Below are experts of layer 3 (counted from 0) of a mixture-of-experts language model. Rows are named router (the router's row for the expert), up (a neuron's input weights, with its number) and show model dimensions 128-191. Each number is 128 + 32 x the weight over its row's rms, rounded and kept within 0 to 255. Numbers have three digits each.
After each expert's rows: a language model's description of what the expert responds to. This comes from a sample of Wikipedia text that the model never trained on.

# expert 45
router:130150176096080109127187107097104145127120091087139138098152143100140124165165106163127128152099171187134086110185111134145142115125119161119156145186113078163140153145093201167217169115121063
up0:158114164130204129092167153171139108202093058100092160146186128157072128152129098152100142133074181100129130107084101106123111144138088084129065117140129113176086085106110154106134166101126109
up1:094108134152187130185112142137210116112141093102059155103182173128138103147134102145124074156067137150139145097163138115114104141141073107098137150141141091133137075105127144129094129094097162
up2:152127142096151123046090137075066078129097109096066108099116204136114148189120100110127114183140063176091146159080103118082180091084147089179090093163191120182140159117144130105111189154110087
What it handles: Verb forms and suffixes. Verbs and inflection endings in running prose, such as used, called, described, -ies, -s, -ised, -ing, as in denies, rejects, uses.

# expert 17
router:122121139104140088097183188119113080123122116112085088130097173093094147061158146126180107145144146076088146203164151133115113197125207122084162115098176116147170135137090068168090158119133152
up0:059126136127084135120121127134094104082073192077130135127143121122181078158085164114159172102141147083135060097120125087117062125188194154117140093135145148225122100119112106148138148111120161
up1:171139117168158141137114127141127150135188108106140096161139143182090128154090085167187153088152179074158073115094079154161106129179203068154194116109114155109167164141144114120114192156153091
up2:125174162051161098114153131148126111146136098168121129096119148171109091155117125119102118163159146123145197128107106149144132057138136159045099151170129141132140092113096110153139207154130121
What it handles: Word-initial consonants. Single initial consonant letters starting a split word, often after a quote or parenthesis, such as w-alk, t-wice, (w)ine, t-ire, Sw-im.

# expert 51
router:073115132113117133133077174113145149152099171152121094090129135156115160152248111138148094126134099141115116167165151170120062157118148082077183098127150109121176123132075168164154118148112136
up0:110197183164189106170086108115122098134101166093172101148113165077104148063166129091130169156058149151053130115120189171102179113169111053104099099116168148138140144127111143107105073164128127
up1:120092110135129089135158090144125156142169149159165219134130083153181167153136120160156116115156157175141149142092203120125094150147127170206122168200166074137129053107175164160113084063081170
up2:142125113138140114175170109170156128113121089188099147112164121088103103157089081137091093115140055133079124200095156103087146176061115125127121094186080110141080172081086152151146152095120087
What it handles: Space before numbers. Bare space tokens just before a number, in table cells or after words like to, another, between, including, as in 16 blocks.

# expert 12
router:116174126188154171069099068114127099093145135098121150112131151154131121158103119101121150142171135101085106115108133115098085180094140158133064155143154144116104109131109168154164112036153077
up0:098119105153162206170150058129148127075130065154156167173137115071108068143110141109119124136100167111112167114139096136147144096175137091140136148145160143089082184146168108113114145083157176
up1:110152067098130114201168141084163126135150156109117222144125134114156170126118148121151144156144137124119071165087156090094146087092114118160178129109131161119127170103138140198093091055133091
up2:089105101081139185194165123114098071087147144100158095117057173094113057091109119127154117073099113138150101125113084154196169043127141197146113136135135128138116105079152136149110109095126066
What it handles: Period tokens. Periods in abbreviations and initials (vol., c., Jr., N. Ramaswamy), decimal points in numbers (80.9, 1.0 km), and sentence-ending full stops.

# expert 37
router:143074130117107095138093078172101109109107118120122138144170098187043096186124116128102164165120137108151116145135159152150127080165138131140069150154135107121048171130114134153086175118116147
up0:160077084129126161058119171109120092120147101121151096173108149120124129115162099177131138108121174130144150102039230103109117124064139181101155089112132030044090118123126109119128087117139101
up1:056123126115116083118163136142119110150177144077066157110134147090116143125151159131179121154184061120193109144143126127196155117136128138125150142155145109164121121113071160100133111152111088
up2:120182146086199100217165091146115131154201121121085180163101087062165187187205156119113173099132123133188150123124134098161127142112106130162139098145129128140098117089108135109130106160099124
What it handles: US place names. Place and country names finishing a compound, especially in sports team and city names, such as York in New York, Angeles, States, Iowa.

# expert 8
router:134152103158036104144181198134178138111123157139181178135148154137116082064113124168178134143156153107128132122094140139086161146144077118100071138125162102164124106104118074137095104162117114
up0:151123130123108120168165127136103068151130100098153063110102158162155146125127066127100142155117114216147123086091122061122161044103158127117118096163155167120155101148108096168119162136168088
up1:140133107138141131157142205148107105131150115152137176140121123072136080105087140089109151082174122165173074153133136123116183171124114172106120174163167062147148104087137123141132103186096072
up2:125136106102122153076131160183122069147123147121104192135125151163164100171114086057087096144150167136132163080118124093118139076112135104124123130164128128120113148065109137166191139148079076
What it handles: z/v/j name fragments. Word pieces with z, v, j, d inside foreign names and words, such as Villalvazo, Azzurri, Frazier, tzadikim, Zoreda.

# expert 43
router:156113110093092099122149086146119121168120096213126214132158105146142162115131132133121149174113063171172102087141132139115181121119145088167125154153123141111203132113148057171073131141094149
up0:130129116072165105108130142091095074140168163155152107131106171152136177174171142101155138131127153116104133106136157132123140095121139122184047137100146111108161111131151148155090113126095120
up1:105153179051116074092137110164109119228172211172159130148139134166125115133125108118136078119139115108145111143145134080107127078120095126105144150090145072072125130129124108184106121117184098
up2:115129127134161091084150137112124113193156136111123137177135192136208147150106132165136186170151078158102090185097184115131172087162132156152135120110063134105120172095105142073115151054114150
What it handles: Middle year digits. Inner digits of years and numbers, mostly 0, after earlier digits, as in 2000, 1997, 2018 and 5,400.

# expert 14
router:186164078127147111174074176128147097149080098130170083161082121078178142145095101166117148108145112168133166099048091115119111124130129106106121085177090152117138136154164120141113133161172117
up0:145127159132222168172113091121166095148139078088093089181130154099153129204184091088130132154121094155199181095145128100141150171104190181097099121145125140165151107182107203103201164125125123
up1:140157072092166115123131146112106217128087112150138064132140140171152140133117132131116089134178137110082123119147135101130166137133143108148118179126093157165125143104125151091073131089151166
up2:070121126123108117168131117124123082118133143122134198127116160090146174112115061181161119179119140167088153121138115088144139056088099129186107136152104162155098102091124124116125193134105184
What it handles: Word-final suffix pieces. Closing word pieces like um, ium, th, rd, ism, ville, as in periosteum, arboretum, 177th, and military unit nouns like River, Army.

# expert 26
router:160134101129111181106102104124104095169091134117114146138189141144097067137139111150124127143125135144114123133126132152102079113172188107109118152158160118138076092149096151178107113123064144
up0:178146138154095121118099113124088168097156152147102144133215165094162114113168107105149173188132207123096143129174152110157096162043138124162145107120107100164111102111114212154116152173070068
up1:125081174101156126152080059039146092156157126103118095131172123161113083066077120130131122180120089161179139118176172114089096130114144088139071115151117121155143143093137121111090096119174137
up2:169157128132125104110122100118110117153167071073184116114125144166129090145100120077108132117056175138182120150137111121199160174124095120184159111074165131116168132166075135081129145164115159
What it handles: Sports and election tables. Column headers and cells in wiki tables of stats or results, such as Apps, Pts, GP, Turnout, team names and dates.

# expert 21
router:138091130133129195183164098186076141125118167110134095142203148135154159095173085152101146142138116094104106196107137154101085173138119099133161153109125133147151181136113146143190160169161090
up0:149151091078159144176117168124075103164099126148166118142126140192119095182094100124146116129136125182100036125075073108109124117153090133160049134200115134106085125156160131146142100133166158
up1:093132106124104106106103174107089131184150178134109147098150125120126178108155133062137134141113178092161192151123123105128111117160134111138166118087126090075108147162138081100165178101107103
up2:235106118092073136097097161120123154108172150166142084199107129173130173137141122093085165157121124130151137154138200126142216101076116113116177126151110094107110099142156138131106117112124114
What it handles: Prepositions with, on, for. Prepositions such as with, on, for, as, under, through heading a phrase after a verb or comma, as in agree with, for 12 months.

# expert 33
router:101133122101148157180076102164156112116125152121135091113099142122153177158110111114103167101109056150069143125116091109138098135154120167175157158076150151098073143155109150173130081101135129
up0:196102069125129093139133122105083103183074094117097072123191066113155132132116133077101130070126105124124136108097186137193165119130122150073144066161193130169133123120136105114180055124164106
up1:105160098137162135139184121144128073089125073107107112147102110148148099121103112074168138138129205118161117093161129072129141105088143153098102091128082110143097195148137118116180060110165170
up2:100120160144135125144111137120127126092061147106114168077122166154163148099127136116123112092118140167099111111156170128146128213130105137137137126111080107222098071109162135074129141088141104
What it handles: Articles before noun phrases. Indefinite articles a, an, A, plus quantifiers like each, two, several, beginning a noun phrase after as, with, of, according to.

# expert 2
router:084102153094108095212057146111122140166083158120140170138111086094150100101131105174142150107145161162133092147071137149136097080177058193167144122149105131142173062157136071073046122129093110
up0:083175144141150131098170123129115141124112175122133163103099128159112092098091189135168156131159101110139161134141160104077048143169191168061180158174145070116139089133109131106114115148146123
up1:101123114141123061104136105053123138178171178124134133125071114163127142154141127114114136142179090102109162182113160148124146115137135113146110092096202175108154129166124135090099111084085167
up2:136149185199102090156136152097099156071163144189114154160120191128100139112137118144082103132172144159072124081169173213142120133138146125149121102112123101089124106123141084143096045143023069
What it handles: Name-internal l/r syllables. Word-piece syllables like al, el, ro, or inside proper names, often after h or Sch, as in Shalva, Gyllenhal, Ashkelon, Cochran.

# expert 58
router:176068113122078096109084089143152078149169168106138134126186064173129168143103114098137089117138157102128102129136106094124155084098152093146130100144173158100154056147152123134085142080122144
up0:154162051110177094114129108150186097133155063140113128089107147133162157083106163148108140123107153131102090131124129124144121154182106131066072106120113120130063134132122135096095198075089145
up1:035110135090150123153107084125155104111180196061137158186143105121076134124163144151106069113152142164121138093165128084134181161121172140115136169171128146130110103138164165114128095098124107
up2:117077171126162115140062082097127119155174171093127152062092094137181159110112132133109094051142117121086137110152114107117129111109133077086158153123139159166133123129139129127155092136140209
What it handles: Closing quotes and brackets. Closing quotation marks, parentheses and brackets ending quoted titles, glosses or units, such as "to grow weary", (3.46 in), song titles.

# expert 56
router:099183096169149189186096101141084100147086124153105091120134195104097131173193103162118140123080082142078102121159124136161091085202084099194129091084102161136088117130117078089161110126168164
up0:119109107127155131139130077121096131089104132083118117182076135106121179096176106123152117087230112085095125145090184140092166189129157147123171141175135109149127116116117168183059149112113138
up1:212118100076071125123142107096131087094182118124115127105136117077064066106140107051102138124154127076152144136115097099118154106078049132119164073106112070067096163122150090066137122095129129
up2:169082115129173044193133055132153137130118125113149111078103109141157151160134165137133080112132129141107123132105118112160124156142151137123128140179060147125067183140102156080163182146122096
What it handles: Articles and determiners. Mostly the and The, plus possessive 's, his, its, their, this, usually after prepositions like in, of, on.

# expert 53
router:101105105079134138141129090072122134094089065114127075144126125126189070142117119117140140113125148151174159136108070107144180093109099094078176116126143126142128117139110139075077134194092115
up0:199159107154153113168126158102099109103084112146141079157155057121113087059133148129092125142136152074147072130121118102106159132117124128147196071097183113169119131171132096131181074115083163
up1:115104116086112162108158090174144077128125101101105143119090146107055127069138116121118087123126169107110110188108120134113066144110111124109149153121140122085217116119084144060176085147045090
up2:142116121142105144165171143079145076153160083096125138147160073137158120105120156180108176151142106101065086155163101136164148109157173117062117118154138183112168166120156102131161117173151123
What it handles: Word-final -y endings. Final pieces ending names or words, mostly y, ey, ley, ary, ry, as in wack-y, Shag-gy, Cl-ary, hour-ly.

# expert 6
router:140147142124169159093201200063144146138180159104120140120125144113096093096100136121133076149132103165061163104077145135133150200097160130100090159122106089140153146080140120187076107138147148
up0:138110100106140084148198084147131122139103116149122175115164108118125155159102074058095078135120119128134173144176040125192095079132171170168102163125093115143190111128168147136082131114102124
up1:139145167108140175113128098111197132131135127126139143096118188152148182143057157100075104158112155108144163162085121096144143133136102120108120141150087072120152170119188155179133172143109098
up2:097109076117147087197113093110110115122162112135126143135134148153132154174119106120122111129140108110105093121165072142104139134088141120134091174232208090120176126105105108090184164108134159
What it handles: Lowercase f and prefixes. Word-initial letter pieces, especially f/F, and Latinate prefixes like ab, imp, conf, disc, as in heartfelt, Effects, affirmed, Foothills.

# expert 38
router:081184105121157136140151097170156138116099168103116108092104117112192203148175126076135117113173140151187176103174146107156096125157140196123187114127138116148151162171160134099170131090104092
up0:137143088145130101078151173146144166112144128121112123111123089063133110134139058142159142124149146197135134103098148160136140135084155210089127184124143141108141121147189145110137153171209181
up1:126224078129115156139122140139167106110158152129086120136130116141100108188172104107105113137156185094077080171093161070124127133154123076160123095071220073126154106147101134127087148103177176
up2:183112085121132093110057155125117150141110117137104134125133113151140162187083144138141114087192153155127146094193089097144125121140097103145167124142161169150087130156084171143104113106057133
What it handles: Pronouns and quantifiers. Words such as one, some, those, either, each, him, into, only after verbs or prepositions in running prose.

# expert 27
router:122133073139143195167079109115168133142147118164150171108129114062122084112082191148113135113147150144074079115170156097117110165138091146106134095102137151121106125145194161124154150128148171
up0:162131139181158137142120169147154085196121130106112021108174098065098164047159207142183085124189135141130155159113177121160122116107104099102156127130113167176092113117077099098148091105099127
up1:171134066090124078180197138007160149137100059175214113177141095131151185124117115103094118111133116107114165054062056126099160200167105126178111147114126127128130142150116066128171200101160146
up2:145086117078104124129119124086052107212169152108167190158139112127133100076189117147150059115162124112083101122170159129102160117081100157157108103109179136116102092061145135145146116149153127
What it handles: Spaced dashes and m-pieces. Spaced en dashes between titles or dates, and m-type word pieces like m, ism, em in names such as Seymour, Sigismund, Chisholm.

# expert 28
router:128143209156173142130113058122106116152115148137094119116165127182123124147132117115153170149103116167100086099108127171109058083142178106103118175091108083081072137132163157080113136137181176
up0:105194133144134125104085078137067143149091162111151153096167148101084119107120141148101136155154146141128112151164173227151120109156149082159105113146111152069082089150063135117113123120162128
up1:101143181215130100129122149138120209116168126118089134152064152146146114148114125140085108150105124090043139158108153136053122179152159135100114075142158146229095084118071123124157086149108119
up2:179128109121085151152173130123110131144108086129151161119075030152122104165071144084115135121087148098120074173120149087150116170174133121112125119067169112087159189096111147118123147062137156
What it handles: Sports team names. Capitalized words in sports contexts, naming clubs, leagues, divisions and places, such as Red Bulls, New York, League Division, River, home win.

# expert 1
router:083076154103098151083096173077133190147124085092125101102108114148096147161183138096128106126169067110099141149084151131134107163097174134124101130128119150135080108149107067114144130106152174
up0:081049142071142086120140229130169095140118177133153145102163144152114153166142113138073081195107139104081140074117148122144085170121156088111109115145123093148155114147070178097133142143140174
up1:119139093081128143145076129190146116095105148136150129146137149149113102078104113182123099121053137138159126150116090211099143157121169065113172138144113103162106158104115115119116071133093108
up2:122121148096112113105131158130113168133120092107125129131079170107092060097112129149138108148108145075149142157124101154159192104119133077207120155162117098096124135234136128094078163169108179
What it handles: Table cell numbers. The space before a number in tables and stat lists, mostly after pipes, colons or semicolons, as in | 13 |, Turnout: 5,601, plus °, ′, †.

# expert 54
router:104168141091094129176116153136133066125079065137135141086092090190107126113103140119084113116114071140100116097082137097118184179159152100143102144162186141139152152151125110133076166120106074
up0:180196188102092135112089121144085153155135131121174131164155113137096166130199147071136163104171187085094178140075155089104138148100083096137089154179137145111091220155117176147125100127144172
up1:168116129120184152107162093156114160153122097096096143095156043107103101087149096170123085160139146149146193127125120122139125110144092067084131130105116143099152095098127135158111174167117105
up2:080072128102082077141155133133081104090114149021131118134086147128131182133153105145063073137146124177129133141081117087141149133099169151144103162145099134166129125124180086118090128071089155
What it handles: Digits 9 and 8. Second and later digits of years and numbers, mostly 9 and 8, as in 1961, 1831, 1972, ISBN 9979, coordinates.